config.toml
num_hidden_layers = 11
hidden_size = 160
n_experts = 160
experts_per_token = 8
d_expert = 64
d_shared_expert = 0
hidden_act = "gelu"
moe_layers = [1, 2, 3, 4, 5, 6, 7, 8, 9, 10]
router_score = "softmax"
normalize_top_k = false
routed_scale = 1.0
balance_loss = 0.00876
balance_bias = false
n_groups = 8
groups_per_token = 3
init_std_router = 0.00608
lr_router = 0.00262
num_attention_heads = 4
num_key_value_heads = 4
head_dim = 64
vocab_size = 8192
norm = "rmsnorm"
norm_place = "pre"
norm_eps = 1e-05
positions = "rope"
rope_theta = 10000.0
rope_fraction = 1.0
qk_norm = false
attn_scale = 0.125
tie_word_embeddings = false
parallel_block = false
init = "normal"
init_std_qkv = 0.0524
init_std_o = 0.00883
init_std_up = 0.0524
init_std_down = 0.00625
optimizer = "muon_variant"
learning_rate = 0.011
lr_mult_down = 2.0
lr_head = 0.0138
warmup_steps = 200
schedule = "wsd"
decay_fraction = 0.433
decay_shape = "linear"
final_lr_fraction = 0.0
batch_tokens = 65536
max_seq_len = 512
doc_mask = true
train_tokens = 451400000
max_steps = 6888
dataset = "wikipedia_en"
Below are experts of layer 5 (counted from 0) of a mixture-of-experts language model. Rows are named router (the router's row for the expert) and show model dimensions 0-159. Each number is 128 + 32 x the weight over its row's rms, rounded and kept within 0 to 255. Numbers have three digits each.
After each expert's rows: "comes before" lists some tokens at least twice as common just after its tokens as in all text. This comes from a sample of Wikipedia text that the model never trained on. Tokens count by the router's weight.

# expert 156
router:099109105138133173166089091141153186161137152041135156093116086081095101126142157143086084111140163143151156131140108145114054162167187123113138146089137144112098101102159151141155095100130158164145138083143130117145125156116113133127106072113092133109068096145068106084129094156073147100127104109153137111163154094102077144129111081141159137057154130147101195134124102111179187096168121088167156141133165103142124062073156156137070174153052132107146053119124075090075134096129136
comes before: " was", ",", " (", "'", " is", " has"

# expert 3
router:117160128067164135102125122088149109112088099106089106058099200151138139168110153112116095092176132114079166174080154159094106138153102124139112103153097106116091072192134076059155147069121078118090097111115130161123162107109144129082151095095189078143095109142169122116134163075072169145141171110086093132060126179130197141159079141148125091104117134177124080077128142082168088119098126102123110182140089138112153090087118118164172133149140079157131148153142079150137095114099128
comes before: " the", " a", " his", " an", " their", " its"

# expert 35
router:130153142155131176147103170160145164116155125186160105170152086086067123116133159120144129080088171159160111173139164107142149105148200104111120162053100071130108089142119158159221091111167168188124155131105128119152149118128146145173176127127146126126064077089071133108164104140125142147135085171158099150136087148129087094083134128094160135155130098113120060184191134146117160067140111088169173112122131100140142156066128118105121160120104180096178102098153074169147083117129125
comes before: " |", ")", ".", ",", "–", " m"

# expert 72
router:116077137162136078102100137127150109135129139127110151056141133150116129085128135176158084149073115085129061080096208125121103131141105111152072122107131141163119106096143108182161153116097061127114111200090137136135112100080097147078103140118148140125134158164101102188071122100137162087123170095105123076140161131136128150112151126153159120171075160188106103114175090203163080117132120123118165091179117070144116136178093094116167159115117072134090102158163100202100117080153079
comes before: " a", " as", " to", " in", " used", " by"

# expert 75
router:134137131118138093135099091157136157093110114113120128112182093142135161128132137105133090156097095136100096161139154157132161160155120140137121169174192106089170062082173139116201154140132149124193138175146145112160128087154137168180135099191107145112152104058135170118103187139136085138142137179145128057108201116122113161084128144142160198110171153118083106101109135059085167057202133099100148107140127124137089128114121085121168134126124174131163116125075058107144171092148072
comes before: ",", " of", ".", " and", " in", " to"

# expert 108
router:081143131145162141146091083133131130088160157183092122151120190116088164095162127117091083139159109151188127093073113157098141114159090111099129156170193109200136093139123106120135132147208182174147141135071118115132153117156122144113135126091128134154154094045137200117123186144094075088147137144128114155129180087153164142122185137128122131113145168074129123100118108135117093053162144064129078115098112149099161137139100142094059180154125165135159143100105145098135158070199130
comes before: ",", "n", "l", "ti", " and", " ("

# expert 50
router:063138156149106155156112145074115120128151187068168167104139127154175175153136185108132122153123138118128168161144148111121116129136094112133113156157150170161120083070060129161133148076181128068076077146144138193122103180144101157152080168110180094134170176110141092098163157116112137201139180114136115139157150099163104108161156105134182068153142129119075153119114161190080080171155104120109142168173166141106142147134111196091090074150132139143102108135188169120164105121121136
comes before: "ed", "ing", "s", "ion", "y", "er"

# expert 159
router:160081133110071097110137093125121139141137121093106075112135079078119117128112152130140140119114156084137112105136180147186150121124143159177078107067205082113140101074208155161117096164161190166198142085159161133108113152151144108089140126103067137092095114122163098096130146151158097166126152156102164100156168142115115102136068096095155124109162134106098137048142102134152154136085138143129180115146125115133062150196150116168159192109114133115155121189087111116102088099154050
comes before: ",", " of", ".", " was", " and", "'"

# expert 28
router:178160131164093175166134151104191140127119135111137124158191063066164090137078125139139129156071140140077097157183153204123089080108113105145087148073101085151082074154099072165173118135098177124089122106072111113158148118103153182149158104074123154121110080127118081155168121124173066120165108122180104098180133130109122129104161138150119157103140118119146135159151158170168094097067124167168093148137152163170117143110170124119179114180111110116137136080095117119153109121114064
comes before: ".", ",", "\\", " in", " of", " and"

# expert 136
router:121077113185148153092131153099147186118150140094148181133149080171172152183143116113148156097129138132115120075160114197115143103174108122099193167146127184068146108111079080131143135098100102128163114098180163114138080090158132126180157157158086137062124085071113094110173212122135103159148156155094161105145158129123115079136117120106129126180107104109150091062075087099087125095153104104091140126178133159162142108086154164093127139113152147175124070126131139058132085088131101
comes before: " of", ",", " and", " in", " with", " for"

# expert 2
router:153142130134182119185166124112130082100127127128137150085119157110067099127083167103103090073093110101098158102108102166143126145165168132130122098164150116098058106136126133095218115063181145164093079141132112151162085103123112149125153077038123124172112116142143174154145177136071144088142198102095118122094107174131135157099132148125102099057105154141099187139115188058160083103100134107124134155151123100121105177167122132097191103108137165134133161118176101089139154085116098
comes before: " the", "ly", " purposes", " a", " areas", " their"

# expert 32
router:119149136094137133150150150139105099127114116168136076125103171098074094131154162103136122069084143165154147150124126048095160138106185111110152142073098090102149127120162145166147092108157181182072145178058133143084103147171105141115144107143118110111104135103092114074100133111104113149148106152145121166156045053198133195125087136119123163160119083095189112120115098192111194086132117097163147077148062131126121143129096140167137171136083094157155103114099109162186143147097166
comes before: "°", "″", "%", "′", " |", "."

# expert 59
router:128154127084139112100175125163140095121154107119057123098157195129186156159125091128106138172119119141096150156099183093099168102133128120095111110125088128133147189113117158156120116130117073125117106121111117126125197155175127090084135092140100090162142126168149103146099118099125145121102169089126064084104133159154159100095091112147086092098145100179130055090136119108110135077144188134061108170071139083157105157121079061182189156098146108042161111158122155155089142080158076
comes before: " the", " a", " his", " an", " her", " University"

# expert 114
router:181107129144194110098164077070137148138094107111104086160136121170117136133134134122128089105137159180081092148119139097109068154126176111169149141120187170123109148186111161099114080138075112170112078104127144137049125122075172080099144110077148123179096141185098152079200084110061156155163134124112148090105090141161170133157109101141096088115145118140093091110109123100128074068098113118160133185175126069095136071119148123157126089161095126142101119102099089083168150153126150
comes before: " the", " and", " he", " but", " which", " it"

# expert 103
router:089146154136136101163160107088149078135161118148128061141109135125118133132081183142127123073125141104195129137126135104177166114128168142081126166057112090084165149052118141164206091137111105158140191103084137176115099159104099145167153128155161135126108098118093122113164132126117131124151165108182063168177074167140125164098135100103126172076112092134113092157159095094108186100162111135172089086114121105144111148070158138158132119107100135117182134145047089167114110079083072
comes before: ",", "–", ".", ")", "°", "0"

# expert 65
router:121112145124158143126081161084141164129148131098203123147078065124091170109107105087174121105087150140128149142152101117117146113115188141121088154089113081092135143168164128116039133128096118166113115074135155129205109137129081119178128095116111180119174127158111062114179144158101115125173045109177182105096111170053100147133114134160115165168131100107183159132166115119125126123128145154158153184160153145128060112140142198125173165127123147142100193118185082131127106160121111
comes before: "|", " |", "  ", " 2", " 1", " Candidate"

# expert 63
router:100124119060131110111076078120133125152106085101152131173112106113130161159088167111183098108201136171117155118159073089109152104106196119116107078128189114146119169194149167080089109096120133141168108096124056111130121134111151113153159152075103208104145182143126106120204094128122111112150132086176139152152099138091092183147140173177130180135158123141138147133159150104133102122120119103141153131158140120129092069167124209088091090109090183146084143134143066111116113187144114
comes before: "  ", "\n", " Date", " Year", " Party", " Rank"

# expert 69
router:126094154186188085123117128082154129126084183134081164085133151145086134110137129141176085133108132175114102067131159143109086107132121160085103136101111117157155098127136076141182154144123118134139113202118092089135102113125117091063118117071139110093119148155098091113098109126135182113132139145170059088147155075108126147154122189148195120185097116179094129123170164191171101152111098175148118175119139095163147132109117097160175162129145070104136074141165130179052112085078094
comes before: " a", " been", " not", " to", " the", " be"

# expert 157
router:148125164080151174132157142139132121145148148131106053153096137079084085120138138118105130093153170204178094103141127115129122050159170130092132128100064072107123105124117160132166089090166154138102105091101127106120122142057170198146153085076135171153061133104065162112104104154151144121080084163104180132158117117144161136100107152123152166175127126098100150213146105107098164105131090110134152080164151114178159166096161074175122152165074169140143122146162119161159112145137162
comes before: " |", "′", "%", ".", ")", ","

# expert 47
router:158132154080177129166164111167119086107106118078100102081121162128130170176105131102090101047166123098131183150089099051099126167151097129098150107139106101142116089187138085102180172091172116114162095103095131179176189114123111084115151091119130088162126159157101133146110191061086115161168173122132120139120094133140118153129081119155150139100100105168134101096093126082156120107129114146106087200126113197152112126133106135129175151175159152190161105151162099178156091091082111
comes before: " the", " a", " his", " this", " their", " its"

# expert 143
router:112079167084169059096156160124138086118121101123076120073136160123146105158140115114104137115136084113148176095132147077109131112138099136130102058141121075136114077140121110126126171138078114055109182084138122106111196059129114065174173087161133125150118122180121129153098167091119122214118110182083172150085121133080136128095090098117190087152119078160117100173155146074095144113127100122093132183094164172144147089111143081190126117114120140093110098142186160151132136120126148
comes before: " the", " a", " \"", ":", " The", " his"

# expert 37
router:086104153139133152119115162179078168161088138082112128125130138041130134085103109143099125105180150133142081146176147116189137139115090104112069130078137123140106091130073129110127140150171210138079113205097189076176105103188180136145122125102147079070114116138093121147115100136152123076101156134140123070102119099099123132131089085173092144111117103118126086075080127090170151111141126151157157172159122085177155203130152146110091171088103121160100149105131118082093164158083136
comes before: "=", "\n", "\n\n", "In", "See", "The"

# expert 115
router:083137149092094092077071149144115162134154175071158130132075105149120128158105140109164135105155145135159159157172192102125098097112099128146087113105074162179095157110139145112099174106126156143094119073106085129171112100143122097154134153149101166173156197088107117167103088089133084148083185102153182129128105165172086171099184124161122152115175180114178097120094173185071150103145118112128125057096156144122171144103125093093155130083149170118084164136211143135157151120101127
comes before: "-", "|", " medal", "ft", " ranking", " place"

# expert 121
router:106164099110104136136147195115136197129125198114187107173087130114067120154093119096150125078158127106162138132155147158184181091104169103093124135105072106120164149093151174081126134099178114177066101112151114107154107123120093168143125068115091166106143144103117158113174110127172101057146153115163085136109079107155127165080214132112094160110133113140123173182142149164100137105169095117188132074165130117148147171108159173145097092141098140099180107092167085169154138150135128
comes before: " |", ".", "–", ",", ";", ")"

# expert 71
router:124148145101063157124131169154160150141149122103127085172154088061097107091105116102134146091166158178141115125149098123165134102137066067178160141072107116113131151096062163137131091140107172149112131097083104125120167099130185143175139111065107130141072089092128133158158135141081101124151122196146125117140183166140148174119172140155139158148168142102157174153117128124116136127016077081131131100091169110195159067088135176182134140137110145090106092097161150150097082134106106
comes before: ".", ")", "P", "L", "O", "N"

# expert 79
router:107147114101100183127105157163156108188136091108170105168102078100173170076108130100147108116142152123037150126144133120125173122129164081165151131057080171116135162106120132151097092190083161178121159123150146132142124117170127075152144077083103109131123114102144088138151092175186105129130064163111122133150079166137147159189147086132076158152158077106135133145109117174130111166050067107113078149143135167165127087118137140165108113085079088118107109121162143202082128147095122
comes before: ")", " |", "L", "E", "P", "_"

# expert 77
router:168066104149110165100089191130103133159056160118158148188076098164056136106096047129142105122150094167090070164112182110147101170100090136134151108086112103115159126118115119158084127152163111088069084098094094111164140147164166099167133125143128089072143148136112107161148160107145129084140140129123093106087118091085172162144103092105138131158149096138165122113100135125125102165176138151141160168205127134158102182125145134114077134073091119169079196124139093160106155195139125
comes before: "|", "=", "The", "In", "\n\n", "On"

# expert 25
router:104155130179162182120123143113146175135129167077153111091150108062122068114107131104109102104140167152164164171183123135150125112140162137110149136074116139128091104096174165137169066132123156173102138064103132074171103134112131127165145044101152159131052082138075094124125121167084171066112093156179131087118157134100057135108086108141155150137133091082134176150149125140183195110139107112154168115162157119127077095080156110159125150126113168101153099151110090058101078129125126
comes before: " |", "%", " (", ")", " was", " km"

# expert 61
router:151095161183196118072091122106117095089100133139105157078149161153061150086139165152174112140101146137102103092134151110122099120150115159082129123167123149138132103135116072138172113111142137128105109185143132075120134086120111177037106111105164117150117120143117130061150143089117159112148156165128085103170155092105185120151165194152177167135110134152082117104163169138198065180150110164166145148135108124173096170130171112103169130157152039117163082125165124166107146115059126
comes before: " to", " that", " the", " in", " by", " a"

# expert 146
router:164194164116135137126117125123112167140144138156118148085129111165067145126129099079102032154095159120167098157142084154127100112164107106130104197096143098096139069150151124141173138077171157118165162140174140085126173106186131195142165103049138077138095148077111180113115142171109164087143121121120174121166105113144081142113097095146124099141174102117119156170087097154196116111183124047115091095172139172120085117112129110113160143138125180122116105133068103132116107130193137
comes before: ",", " (", "d", " and", "us", " is"

# expert 49
router:109169134143081177115125202128126074114154136167200128118087132138180154133140124102128159186153168117110180140184141109086122187153136098113106158149080142146144114105106093164146082133146123068079079139191182167172118165136081175142106154095122145083153137093153087106101127111085123180104140087154134167166122108121105095153116131105183093138080078083109169120087132171086075166179152145140111142162138118160096143165117160103103064141138147170093080137197154093094144140102129
comes before: "ing", "ed", "er", "ers", "e", "s"